python train.py --num_hidden_layers=13 --hidden_size=96 --n_experts=192 --experts_per_token=3 --d_expert=48 --d_shared_expert=64 --hidden_act="swiglu" --moe_layers=[0, 1, 2, 3, 4, 5, 6, 7, 8, 9, 10, 11, 12] --router_score="softmax" --normalize_top_k=false --routed_scale=26.4 --balance_loss=0.0111 --balance_bias=false --router_bias=true --init_std_router=0.00935 --lr_router=0.00178 --vocab_size=5618 --norm="rmsnorm" --norm_eps=1e-05 --tie_word_embeddings=false --optimizer="soap_variant" --learning_rate=0.0051 --beta1=0.95 --beta2=0.95 --max_grad_norm=1.0 --batch_tokens=65536 --max_seq_len=256 --train_tokens=312100000 --max_steps=4763 --dataset="wikipedia_en"
Below are experts of layer 4 (counted from 0) of a mixture-of-experts language model. Rows are named router (the router's row for the expert), gate (a neuron's input weights, with its number), up (a neuron's input weights, with its number), down (a neuron's output weights, with its number) and show model dimensions 0-95. Each number is 200 + 30 x the weight over its row's rms, rounded and kept within 0 to 999.
Before each expert's rows: a language model's description of what the expert responds to. This comes from a sample of Wikipedia text that the model never trained on.

# expert 7
It responds to: Vowel-heavy pieces inside a word right after its first letters, such as disc-ou-raged, conc-re-te, f-ear-ed, plus accented and Cyrillic bytes.
router,204,184,215,248,244,177,262,217,151,205,240,221,175,163,225,191,191,166,192,240,193,155,233,174,180,184,188,241,219,168,159,153,247,157,130,182,197,142,169,224,173,209,193,178,216,173,190,232,195,248,176,247,154,192,193,187,237,182,209,221,213,192,203,184,167,176,215,216,236,217,222,209,236,220,217,239,263,170,160,153,187,230,205,165,157,166,229,175,235,176,210,189,188,168,180,174
gate1,201,195,202,240,209,173,179,185,192,193,200,204,218,200,248,220,159,162,208,184,200,208,199,231,179,228,220,203,257,194,179,196,190,201,202,148,207,170,185,202,219,200,181,209,206,231,159,199,239,198,66,224,101,233,212,204,204,222,189,179,245,158,209,214,186,232,193,209,241,192,148,214,169,269,169,230,236,204,209,195,164,202,198,270,205,193,198,222,187,211,200,174,227,229,228,160
up1,188,118,187,210,204,199,217,193,210,224,218,131,232,138,173,192,221,181,264,209,188,144,215,235,161,242,127,195,207,200,193,211,200,230,176,206,207,176,210,194,202,188,213,188,212,163,163,149,160,223,197,199,213,201,201,279,204,186,195,199,193,188,200,204,193,170,236,207,235,207,198,204,200,201,212,225,204,170,178,225,298,108,222,206,159,210,165,224,201,179,195,178,200,188,200,154
down1,199,211,166,184,252,212,200,197,193,237,203,180,200,204,166,136,197,143,211,210,200,176,183,210,169,200,174,140,271,206,198,172,201,199,181,261,231,191,180,252,157,201,214,234,203,202,196,206,235,183,136,200,168,199,204,188,176,203,201,250,195,206,207,200,202,217,190,181,233,250,210,205,131,201,146,228,182,206,199,223,180,208,211,226,198,193,264,229,228,287,251,228,201,125,182,200
gate2,145,200,196,131,204,231,166,208,199,215,216,207,197,199,160,198,115,190,200,238,165,216,196,193,211,200,192,193,229,242,112,203,170,204,220,172,264,252,221,221,199,249,189,199,205,185,206,184,192,233,216,174,199,259,201,201,154,198,206,171,227,171,199,203,267,146,159,145,186,177,235,205,222,263,194,212,184,180,199,213,234,206,211,197,140,198,204,219,237,170,205,193,179,147,192,199
up2,217,164,197,199,235,158,199,254,198,168,200,216,181,204,151,121,194,195,107,169,191,199,192,179,202,220,208,177,205,277,294,199,182,198,215,199,176,208,213,250,217,209,173,205,200,200,245,278,210,203,200,198,210,134,169,198,205,218,228,172,218,277,198,145,203,193,200,207,221,148,208,252,213,198,199,222,199,198,220,202,240,190,241,201,203,198,190,190,221,190,200,207,208,199,173,174
down2,193,215,220,195,117,164,193,178,137,200,169,216,254,204,175,147,245,194,223,176,189,202,200,197,218,172,200,172,195,151,205,201,201,202,200,205,230,222,192,195,198,212,220,253,178,202,201,197,206,200,200,230,186,161,232,227,235,200,185,200,200,222,193,158,236,244,199,156,205,204,202,231,186,175,228,162,208,205,206,168,242,141,189,167,209,190,281,180,133,210,215,236,306,245,229,209
gate3,162,157,207,174,199,219,256,192,166,181,197,216,215,197,229,174,180,167,196,245,160,197,171,199,204,219,213,192,169,199,153,218,197,174,200,140,195,145,217,216,179,258,186,136,174,222,152,216,199,245,184,178,124,190,202,139,164,200,198,174,210,184,207,157,215,206,186,206,198,185,148,278,193,188,207,303,190,148,226,192,224,210,187,202,198,199,199,206,195,207,205,212,163,233,170,227
up3,212,198,285,229,151,207,207,211,203,205,189,148,204,169,198,179,160,201,85,197,192,195,200,130,201,200,209,108,217,192,201,187,204,162,163,218,198,194,211,192,202,227,195,202,204,180,201,178,194,183,156,199,197,186,205,141,172,199,171,162,188,186,205,158,188,129,200,224,189,189,200,201,194,168,201,163,208,239,174,200,237,120,187,184,210,219,165,158,158,205,200,198,156,196,210,191
down3,200,222,205,196,145,207,202,176,202,225,201,220,185,232,193,136,210,183,203,191,185,157,200,138,218,193,215,209,196,187,217,144,253,180,173,196,160,310,194,268,218,189,250,200,222,204,216,206,183,265,219,202,202,193,224,206,166,198,175,144,195,195,162,216,196,107,167,175,208,175,202,173,215,157,200,200,200,219,198,195,216,230,178,179,200,175,195,198,186,155,174,132,197,198,156,215
gate4,197,183,171,236,276,174,182,201,164,264,197,200,168,198,200,187,211,261,204,203,220,254,248,199,206,221,197,205,157,169,221,181,254,170,167,199,160,141,170,172,200,208,178,193,241,219,198,257,152,180,215,198,229,177,219,181,204,192,205,199,150,199,206,188,191,197,190,161,211,216,195,117,208,197,160,217,226,196,232,195,201,174,114,200,162,158,198,202,155,161,165,178,201,205,168,237
up4,158,197,198,169,192,195,198,229,217,190,193,203,184,260,203,170,156,179,197,281,169,180,141,201,199,252,201,176,234,268,195,150,253,180,187,207,225,154,200,147,202,210,199,172,195,210,123,186,193,166,205,195,197,198,199,164,205,232,235,211,188,171,199,201,169,122,215,229,157,202,245,201,199,189,223,248,160,168,204,178,197,248,169,257,176,200,151,210,188,160,179,213,202,189,203,194
down4,118,227,192,242,207,258,198,234,171,201,201,203,222,226,217,214,198,220,144,202,233,186,208,198,232,210,302,203,202,227,203,182,202,227,198,198,192,268,150,263,162,208,247,170,196,180,253,202,196,209,202,168,196,216,168,185,215,199,208,202,205,220,214,232,204,208,181,187,195,201,255,200,259,252,174,248,233,127,237,194,177,192,182,201,200,166,161,183,183,194,213,208,196,225,242,218
gate5,204,199,193,209,169,153,217,230,189,250,206,207,201,193,181,209,197,207,200,217,207,149,215,270,174,208,202,213,166,203,210,221,201,183,178,240,164,253,220,217,267,191,247,213,267,252,196,191,203,279,202,214,199,190,201,189,131,216,213,148,152,233,194,219,203,270,176,250,224,161,198,162,169,155,172,152,239,197,204,194,204,206,259,184,189,176,213,218,205,197,190,200,160,152,197,201
up5,241,184,220,239,204,226,270,200,221,193,157,192,170,161,194,207,198,238,194,184,190,208,206,191,147,231,202,213,200,223,210,206,197,170,177,128,183,219,220,139,192,198,136,221,197,200,190,150,201,259,194,230,183,200,242,200,223,218,194,238,197,184,196,196,197,178,252,251,174,198,149,190,200,194,173,204,186,200,200,203,228,231,176,201,189,220,203,225,165,178,177,168,211,59,218,212
down5,220,201,181,227,202,220,193,262,223,248,229,203,187,239,210,198,185,152,189,204,296,203,201,186,203,208,188,222,196,216,216,191,224,175,207,186,208,201,222,195,222,199,212,201,199,198,212,211,201,259,161,146,174,206,210,214,112,163,267,235,191,196,206,173,189,131,225,172,181,160,169,198,210,228,212,185,216,184,242,187,282,177,225,134,204,201,249,193,226,213,227,217,194,200,265,187
gate6,193,178,205,325,229,236,198,204,186,199,226,200,198,184,196,146,225,201,204,201,183,206,195,237,140,203,222,192,209,246,183,174,196,185,202,192,175,207,232,194,200,238,157,210,204,191,181,203,197,200,199,206,199,168,244,206,176,198,174,196,174,198,219,204,219,206,203,286,189,160,160,214,155,163,176,220,316,275,210,197,200,236,200,145,217,203,199,157,213,199,178,198,172,197,186,189
up6,231,198,207,205,160,240,227,204,146,162,346,187,185,192,201,167,212,200,194,206,194,207,197,182,255,231,197,211,275,207,176,146,210,211,232,201,213,225,190,173,206,162,190,274,202,198,206,187,239,208,206,196,205,202,207,196,198,200,181,198,205,189,206,177,208,112,203,192,200,187,168,201,205,198,227,191,147,216,206,215,211,132,212,191,202,200,209,160,157,195,142,176,233,177,205,194
down6,177,154,117,195,202,155,190,187,197,161,170,122,216,210,189,179,195,184,207,202,273,208,205,194,233,197,235,199,215,206,225,153,208,212,218,185,154,214,208,155,217,251,222,196,221,181,208,214,209,180,209,239,187,211,205,239,201,202,196,183,203,185,217,210,190,260,231,224,161,193,183,205,175,98,207,197,260,209,157,241,175,231,176,198,199,213,210,241,200,166,237,142,155,209,199,245
gate7,143,171,198,212,200,210,217,146,202,190,203,190,142,196,214,208,216,214,205,195,172,201,262,249,200,182,219,209,198,208,198,162,218,208,182,201,190,211,229,210,197,205,160,214,203,186,208,249,202,165,195,217,193,198,198,158,187,176,201,78,245,185,150,104,196,193,182,234,201,191,214,199,206,196,195,202,215,184,241,126,174,183,113,187,225,207,203,191,160,188,235,240,213,241,189,184
up7,208,176,253,207,226,195,152,204,202,204,259,200,188,205,200,200,208,145,197,196,198,207,147,236,166,203,139,199,176,178,213,135,214,191,182,196,197,242,201,210,233,213,217,89,203,195,214,199,207,204,200,190,197,136,188,202,193,167,192,204,200,199,200,235,224,214,200,201,194,196,199,197,214,211,200,210,244,162,204,126,144,192,131,224,260,193,197,228,205,205,303,200,220,227,203,196
down7,182,196,169,220,170,169,209,227,191,244,212,213,180,162,207,192,150,208,175,140,221,192,216,230,235,148,135,196,210,191,196,207,274,195,131,217,270,190,139,220,196,229,164,202,224,188,257,196,229,197,183,214,200,202,191,179,207,171,201,177,237,206,160,243,219,190,215,128,197,208,160,191,279,215,188,215,188,148,258,168,212,200,201,208,199,203,206,195,161,208,199,224,201,170,159,202

# expert 38
It responds to: Final -en, -an, -in, -on pieces of words and surnames, such as sevente-en, que-en, Mediterran-ean, Wiscons-in.
router,171,139,199,231,234,148,171,199,219,253,199,188,221,155,229,205,187,196,212,151,193,157,233,219,229,175,221,201,253,242,180,249,146,191,213,257,218,232,211,192,210,239,242,160,208,201,224,204,149,212,184,205,166,187,182,157,225,230,166,200,159,218,190,174,161,161,233,227,234,223,209,259,235,228,233,143,223,240,181,224,221,231,204,169,187,159,220,170,236,191,222,228,221,216,185,188
gate1,180,119,207,200,196,98,211,195,230,214,203,221,195,223,212,189,202,183,184,203,200,273,201,187,242,201,199,211,199,211,195,205,199,198,264,196,234,220,192,198,244,200,207,199,190,200,191,202,197,179,224,201,244,206,236,222,267,232,193,195,232,200,320,195,200,179,181,176,234,147,174,199,192,183,181,222,207,209,191,249,209,158,195,205,195,200,200,199,162,187,203,209,197,200,208,95
up1,199,184,238,138,222,205,181,182,117,197,213,214,132,166,198,201,201,201,178,196,289,221,231,197,216,158,164,200,196,186,197,244,202,198,195,185,196,200,236,194,152,215,182,201,203,271,192,244,222,206,157,199,198,198,237,111,201,259,240,204,133,199,184,182,200,253,202,199,192,228,276,200,236,196,225,220,232,223,207,194,197,198,211,202,218,199,206,224,155,198,185,212,221,205,217,212
down1,162,202,191,205,188,207,193,193,292,178,194,195,144,186,163,179,213,185,156,174,188,174,175,203,260,142,162,140,194,262,195,197,198,234,209,207,195,165,116,194,170,233,211,206,199,199,214,200,184,202,245,201,166,199,188,218,195,198,167,204,239,191,218,187,194,143,203,197,199,110,201,211,250,213,165,195,181,202,240,186,198,203,250,187,189,199,208,259,214,161,215,236,201,188,258,200
gate2,200,222,198,183,157,205,218,214,198,209,184,176,193,220,209,224,241,182,232,167,253,88,218,208,238,197,225,197,201,202,189,187,139,237,198,201,207,208,217,185,142,190,262,224,207,226,196,179,252,163,195,209,229,193,244,201,158,221,167,206,133,195,171,200,200,202,199,201,198,164,200,137,213,202,177,225,222,160,191,161,309,181,204,147,201,221,197,165,201,182,198,206,204,200,174,207
up2,218,175,178,214,242,200,199,203,216,115,141,190,199,133,154,191,170,223,200,251,237,169,182,160,202,216,220,205,172,218,198,199,214,215,224,215,195,193,196,182,265,203,202,207,172,180,194,210,201,197,183,198,196,219,147,222,209,205,216,206,176,141,182,199,195,236,182,217,202,179,206,203,196,200,198,165,296,187,241,235,146,208,222,165,128,208,194,236,183,213,276,226,270,205,203,201
down2,156,208,236,192,199,206,185,197,189,236,219,248,213,150,257,183,201,168,160,212,179,315,173,223,181,207,205,220,286,197,196,233,201,167,199,198,218,244,192,150,190,198,172,236,202,197,200,213,164,270,195,209,188,140,218,253,201,189,149,212,195,197,223,153,201,208,144,195,207,204,188,198,193,212,213,210,210,226,212,208,170,201,230,229,168,174,184,195,229,213,139,198,193,264,187,200
gate3,203,204,164,187,191,253,250,204,201,217,194,202,174,207,221,159,192,211,175,177,231,238,185,235,216,200,200,229,251,165,171,199,163,146,212,199,234,225,180,248,177,208,219,197,186,222,204,194,125,198,220,234,211,187,200,216,176,213,160,108,183,298,201,196,199,187,222,244,200,135,197,211,199,198,143,197,228,241,209,218,183,217,164,206,189,193,233,155,169,215,201,197,244,201,196,127
up3,174,280,181,187,234,206,209,180,211,223,206,219,227,186,202,214,233,237,250,170,183,207,203,202,195,188,185,199,205,257,198,202,222,230,220,187,200,198,167,197,276,206,197,265,196,207,302,200,222,170,151,182,230,199,196,172,211,205,214,199,153,177,184,201,181,269,229,213,130,252,200,137,158,201,201,212,200,199,174,187,181,194,198,208,218,196,233,189,218,203,138,163,139,180,209,206
down3,188,201,158,245,201,201,173,200,215,214,218,189,217,248,209,255,196,175,221,166,193,181,201,193,192,188,162,212,233,233,193,191,196,105,198,189,203,228,212,219,191,253,214,165,196,196,199,209,201,295,254,283,161,209,194,207,193,214,132,210,250,223,180,191,204,168,223,198,217,154,199,217,274,189,206,204,194,147,223,170,198,176,202,243,263,205,201,197,201,228,205,210,188,194,253,202
gate4,260,204,166,184,200,221,183,170,204,209,202,197,133,177,189,186,193,189,225,126,203,248,200,220,214,212,180,153,188,201,216,162,211,224,151,171,113,192,212,199,202,270,196,187,202,196,208,203,209,178,268,202,230,136,245,195,202,200,244,201,216,171,203,206,202,198,189,210,206,196,196,221,224,191,252,237,131,212,186,200,200,236,203,232,204,158,143,158,272,214,215,212,205,218,177,156
up4,202,169,188,205,194,164,190,162,195,180,121,112,185,202,200,234,229,188,206,251,191,192,183,190,143,197,200,194,182,177,217,207,180,184,204,192,247,205,150,202,200,226,204,188,197,147,183,191,148,199,194,196,200,211,200,199,168,148,119,188,215,250,216,210,223,226,204,198,129,215,168,224,194,205,149,152,213,199,246,191,221,215,217,202,146,203,249,174,201,134,177,202,248,188,163,169
down4,221,199,209,198,204,167,131,281,242,217,200,190,198,203,187,218,197,207,208,285,205,209,212,150,222,233,202,202,173,225,152,179,198,220,171,221,160,255,203,200,214,174,210,201,226,144,174,241,198,193,183,274,200,263,115,207,202,201,209,214,190,227,192,202,201,196,245,216,212,200,213,199,225,199,211,201,201,200,150,172,201,179,210,159,178,264,188,244,180,182,230,162,267,215,208,208
gate5,231,192,204,214,193,172,222,169,207,220,193,178,220,163,210,207,216,148,198,224,195,171,145,201,184,222,200,225,182,192,241,198,136,148,296,195,257,197,204,132,212,201,254,208,202,207,214,211,198,227,199,241,198,198,185,193,203,199,202,200,198,237,180,215,221,232,153,200,194,206,174,207,164,212,205,190,206,203,182,201,207,187,146,197,223,177,214,163,130,211,195,213,277,187,315,183
up5,278,179,242,200,220,204,199,206,207,217,204,164,198,195,109,198,205,196,206,200,210,242,189,238,142,194,207,251,196,200,231,191,184,162,199,210,236,137,210,208,184,155,215,196,197,201,183,152,140,202,257,189,201,187,226,200,172,209,202,194,202,191,209,147,203,200,213,125,201,155,256,256,202,192,217,205,153,271,199,232,179,207,229,181,151,172,233,222,213,221,200,204,243,201,165,205
down5,195,169,229,164,164,204,222,216,208,215,213,162,199,221,216,195,170,226,184,237,141,210,222,159,194,156,184,213,207,123,196,160,212,199,195,238,135,207,210,164,233,182,221,229,209,205,206,197,230,185,166,200,246,199,169,217,209,200,208,186,208,172,156,214,199,152,232,172,153,171,226,212,200,111,121,223,201,158,219,191,210,224,175,180,253,235,191,198,229,216,130,196,179,184,246,165
gate6,195,215,198,196,196,218,188,200,201,194,196,201,277,229,202,200,228,196,292,267,136,195,222,202,215,204,190,196,233,196,224,227,208,168,166,169,219,146,210,193,156,237,187,200,205,188,167,209,205,139,188,241,188,175,201,230,190,181,199,155,178,181,196,188,103,183,176,180,185,207,155,175,203,186,172,202,212,268,194,163,184,223,191,193,176,174,199,161,175,124,176,206,163,195,251,205
up6,167,200,160,196,155,215,190,200,200,178,208,197,195,198,176,210,206,182,153,115,213,307,196,200,200,211,158,176,148,215,185,201,166,204,183,180,202,198,206,168,201,204,191,255,148,196,285,205,211,175,180,203,204,190,178,208,199,191,129,242,124,196,106,209,200,195,215,217,212,198,205,182,205,170,145,188,143,201,205,225,201,207,194,219,203,214,176,188,224,208,165,196,239,195,204,198
down6,202,199,220,163,195,216,177,182,192,207,189,222,245,230,199,194,182,225,198,196,216,205,204,174,199,179,206,172,254,203,213,215,224,206,207,203,239,235,236,196,178,220,184,159,261,191,161,202,201,184,198,204,207,189,239,234,203,182,207,121,256,178,174,201,201,207,208,119,231,291,216,160,114,163,147,191,181,189,192,200,190,180,236,201,169,163,232,166,164,205,118,222,200,229,228,194
gate7,213,169,200,158,200,205,201,184,207,155,143,200,128,226,203,171,193,195,267,211,263,208,309,196,212,186,203,164,201,164,201,201,191,222,185,199,192,204,196,167,237,197,149,199,187,221,193,202,180,193,200,169,218,165,192,201,190,263,185,128,181,208,178,201,200,266,187,188,218,200,190,235,231,191,250,161,221,157,222,199,206,210,176,182,202,184,213,277,191,193,203,132,208,208,232,205
up7,197,210,172,189,173,227,228,170,240,230,152,183,197,213,187,197,190,146,202,201,201,281,211,226,207,221,146,225,148,170,190,196,199,200,161,176,160,188,95,252,174,170,175,214,160,198,217,199,189,209,241,112,202,163,201,179,140,201,198,199,190,198,193,182,194,195,245,175,169,248,217,168,210,249,229,198,251,217,199,199,194,185,226,202,218,201,196,190,197,202,213,123,203,196,186,192
down7,173,193,240,190,202,173,194,200,171,181,164,166,112,195,269,187,192,182,214,193,232,210,202,196,199,216,200,179,186,227,196,176,137,185,127,215,179,214,201,211,206,210,181,188,185,230,198,147,209,187,200,182,247,205,185,250,216,210,200,183,226,200,206,154,196,308,201,185,194,234,204,213,218,196,200,270,158,193,229,203,184,313,198,222,224,194,205,178,196,220,211,188,188,176,171,227

# expert 33
It responds to: Word-final vowel pieces, mostly a, in Italian, Spanish, Japanese and Arabic names and terms, e.g. Coppa, Formula, Stefano, Alqama.
router,179,190,232,236,245,214,253,202,194,182,238,217,215,187,243,174,236,223,177,191,212,211,234,176,232,221,182,213,221,176,163,172,160,146,156,217,242,212,243,215,205,182,203,172,224,147,152,177,180,245,166,242,192,227,178,164,243,201,218,185,236,171,146,162,215,243,229,195,236,185,246,198,209,222,181,180,232,211,151,150,184,253,202,177,175,167,182,189,242,163,246,218,157,165,179,200
gate2,122,208,195,282,199,246,202,198,138,196,195,174,195,276,203,227,200,199,211,298,229,209,213,179,205,205,134,192,215,208,178,227,201,173,211,198,206,197,191,245,201,224,218,205,173,200,199,196,160,206,201,200,196,207,207,214,134,187,183,208,174,207,214,200,167,187,204,249,219,140,202,173,238,196,160,190,200,202,139,194,199,231,178,202,219,203,274,194,168,233,204,200,237,194,163,256
up2,202,221,216,151,253,206,202,196,191,181,198,202,202,225,212,274,177,220,222,178,189,203,182,199,215,236,152,204,176,200,197,203,216,223,235,200,157,210,193,198,195,198,186,247,262,143,189,168,180,241,140,198,193,212,183,197,200,209,171,132,209,177,298,153,235,249,222,191,184,187,203,212,199,316,207,196,175,222,203,206,190,178,194,181,198,196,227,210,203,210,167,238,230,229,166,234
down2,197,195,211,158,193,165,161,195,155,226,209,177,150,201,228,187,217,246,202,209,165,228,198,201,255,228,272,143,217,220,227,197,223,229,224,92,145,220,214,194,232,205,193,175,170,171,176,182,261,200,205,197,202,195,189,221,244,197,240,216,212,241,200,196,221,206,190,203,204,225,243,201,137,136,208,170,191,200,248,215,226,221,162,170,201,180,158,168,222,167,178,221,234,195,206,209
gate3,195,114,204,240,270,156,201,221,172,222,225,162,220,186,193,214,139,183,195,194,175,167,189,200,194,233,193,215,222,188,203,212,202,189,194,188,131,193,250,190,250,219,187,228,216,203,186,156,143,181,200,152,167,217,267,187,239,214,199,208,200,198,156,215,192,171,199,207,246,237,149,206,131,159,240,175,200,164,183,186,199,211,205,218,204,237,157,194,272,217,192,200,216,224,198,214
up3,156,196,199,208,199,190,146,237,181,198,201,178,205,193,131,174,181,200,192,190,222,192,201,194,180,197,190,170,194,177,205,191,192,202,195,249,212,204,126,188,203,236,247,210,236,243,200,214,193,203,207,196,178,182,205,192,232,254,226,200,196,202,227,200,200,172,246,199,198,233,194,165,203,198,210,216,147,201,191,189,185,233,196,200,209,157,163,203,45,216,244,198,290,208,232,212
down3,198,230,210,187,167,193,190,204,247,199,126,171,106,227,207,197,204,220,184,200,200,185,205,231,172,199,203,185,177,189,201,186,157,277,216,235,167,170,183,214,160,213,154,199,211,199,190,201,213,133,198,224,175,221,139,191,206,207,187,207,203,169,219,176,220,201,173,231,225,177,166,235,205,182,180,219,224,192,202,220,203,219,158,171,301,195,172,188,181,120,201,239,154,206,164,223
gate4,210,159,261,157,245,143,204,217,191,175,192,218,205,255,176,167,174,209,216,198,218,252,203,179,199,169,260,175,208,184,205,197,201,201,177,209,116,219,205,210,244,203,234,208,195,256,196,168,213,181,228,174,190,131,219,191,214,169,250,221,200,161,203,197,187,217,199,178,155,186,243,195,195,259,153,188,203,196,129,166,208,236,163,208,206,193,200,211,224,198,198,179,199,228,282,225
up4,197,195,195,245,201,207,208,192,176,242,231,166,200,204,214,169,170,231,211,203,125,210,225,202,173,268,212,169,248,206,169,206,170,159,216,226,146,129,261,210,184,229,167,250,209,198,125,200,190,198,182,174,214,197,200,214,194,187,240,217,214,185,210,203,199,141,182,257,220,199,172,167,205,192,266,206,206,159,129,216,201,234,161,186,195,193,197,216,157,262,203,196,194,201,181,191
down4,199,202,242,203,148,199,222,219,150,117,204,166,205,138,206,190,188,210,182,260,180,178,179,216,192,200,172,186,237,241,175,192,202,251,195,198,215,237,220,224,187,204,210,189,203,206,148,224,200,185,190,221,105,223,199,211,235,206,190,202,202,179,212,104,272,173,159,200,209,192,174,215,194,195,200,193,226,182,234,245,133,188,239,203,221,236,198,201,152,203,200,185,248,196,198,194
gate5,201,192,184,188,153,210,265,198,189,161,190,187,269,174,169,194,265,216,215,244,201,158,229,248,167,201,208,200,203,205,240,206,204,204,169,208,244,195,199,254,180,245,169,179,196,193,200,198,203,198,200,205,247,213,142,226,205,204,189,198,199,178,146,197,195,203,201,170,203,212,182,120,206,197,198,271,271,197,232,204,248,216,215,213,191,284,194,222,280,198,196,225,217,200,209,197
up5,199,177,237,234,204,260,174,147,184,196,263,283,154,234,158,203,197,186,213,137,254,215,221,200,202,212,197,201,206,184,175,216,208,270,229,178,175,199,247,203,187,218,226,185,206,174,191,191,200,221,175,237,185,219,204,194,166,129,199,288,206,212,220,215,252,175,221,190,183,203,207,198,216,207,202,199,206,195,222,298,175,164,193,202,212,220,166,215,206,212,231,200,207,189,192,242
down5,195,209,188,206,201,205,241,199,271,160,217,191,194,198,191,96,141,227,188,170,220,195,193,169,229,196,200,215,211,171,171,204,253,252,150,201,184,195,199,127,198,154,203,193,182,216,165,209,205,210,217,155,199,317,164,154,204,212,198,212,193,205,192,184,201,203,259,178,250,195,196,230,191,192,202,214,235,200,205,192,205,197,153,199,174,187,205,188,211,196,161,167,164,211,174,245
gate6,204,165,207,202,174,123,213,182,109,213,174,200,206,200,185,199,202,173,261,206,172,223,242,200,214,189,172,217,230,211,195,179,193,200,299,141,224,189,148,185,228,199,233,226,219,196,205,119,209,162,202,217,193,218,199,197,184,168,186,160,196,199,201,146,214,206,181,177,162,206,280,208,186,278,186,204,227,231,201,197,245,204,187,223,199,211,200,210,199,190,246,206,182,200,190,227
up6,186,194,174,175,213,184,214,185,239,169,210,197,202,216,202,191,193,171,169,200,159,192,215,222,174,211,201,199,112,178,265,180,192,194,174,196,193,203,193,224,197,200,193,199,153,213,264,199,199,282,184,193,161,107,153,189,175,219,198,195,231,192,176,234,310,195,252,161,146,211,200,192,199,164,201,194,208,215,189,193,197,176,170,161,200,193,256,183,209,181,198,214,223,210,146,194
down6,216,195,199,233,200,212,197,215,231,224,212,200,178,206,191,217,150,161,242,207,200,214,199,156,154,238,152,238,209,184,199,231,286,170,211,149,149,162,195,228,199,213,199,196,199,192,195,132,194,238,207,203,196,215,177,188,199,260,221,253,230,164,221,209,197,172,204,194,155,197,196,187,309,190,148,183,195,210,207,192,219,226,171,203,184,206,186,241,200,204,205,288,206,182,162,231
gate7,216,209,207,194,204,184,224,156,221,220,217,156,248,203,204,184,224,208,231,200,221,237,209,197,263,208,181,203,239,200,185,221,212,200,246,154,201,250,271,188,202,121,205,304,185,201,167,219,197,195,170,210,124,171,170,201,200,203,197,211,186,244,199,197,196,175,125,200,184,190,201,201,199,194,212,300,178,205,206,199,226,199,204,174,135,200,206,198,202,191,224,200,208,199,179,245
up7,206,204,199,202,202,208,130,214,218,218,206,99,218,201,158,201,200,206,121,190,191,195,201,199,243,204,202,155,153,205,190,220,156,156,161,154,244,204,204,201,200,204,179,209,203,212,164,210,208,211,281,212,204,245,200,184,137,216,224,208,194,198,223,162,214,157,232,280,200,187,248,184,194,252,234,198,198,209,211,205,231,211,173,214,206,262,203,202,176,174,212,172,151,202,210,180
down7,207,199,236,188,182,198,192,125,227,197,188,197,213,199,220,198,202,232,191,198,187,209,208,187,206,153,275,265,190,180,204,200,207,119,186,193,220,202,207,196,192,209,218,209,196,197,184,215,199,213,199,191,192,225,199,187,190,182,200,160,151,201,197,204,203,142,165,131,259,190,224,210,202,197,199,177,209,117,157,196,176,282,196,191,187,200,173,198,193,189,202,198,288,250,142,264
gate8,245,184,214,199,204,209,192,194,211,198,213,183,196,206,205,190,182,232,192,206,223,196,134,281,190,177,197,190,157,189,211,198,158,211,168,200,177,199,187,194,203,162,149,160,184,191,210,195,185,195,198,160,202,163,205,288,162,207,316,205,189,190,227,247,198,190,278,178,199,199,202,184,215,187,230,196,160,220,154,212,151,183,214,233,206,126,185,173,193,202,212,201,203,193,239,261
up8,213,313,180,194,202,260,201,198,200,185,248,175,203,205,225,240,236,194,186,178,200,177,149,196,179,230,207,196,170,226,162,201,201,198,202,232,220,179,177,195,175,272,202,139,209,165,229,191,227,231,155,126,183,197,202,194,232,207,216,191,233,202,167,259,209,189,212,193,130,246,195,192,187,200,177,203,161,261,231,211,200,200,169,130,214,215,204,200,209,196,241,196,196,190,227,189
down8,194,184,207,230,200,239,176,175,207,201,200,139,205,208,276,234,196,197,264,202,214,284,197,160,184,207,177,201,239,202,238,195,175,215,172,206,203,200,230,133,255,205,197,201,210,199,199,192,208,177,174,122,195,200,207,192,199,204,194,247,172,198,179,201,206,196,234,163,159,201,296,199,187,200,224,197,166,207,242,246,208,211,209,202,229,200,204,146,199,225,222,177,114,223,204,177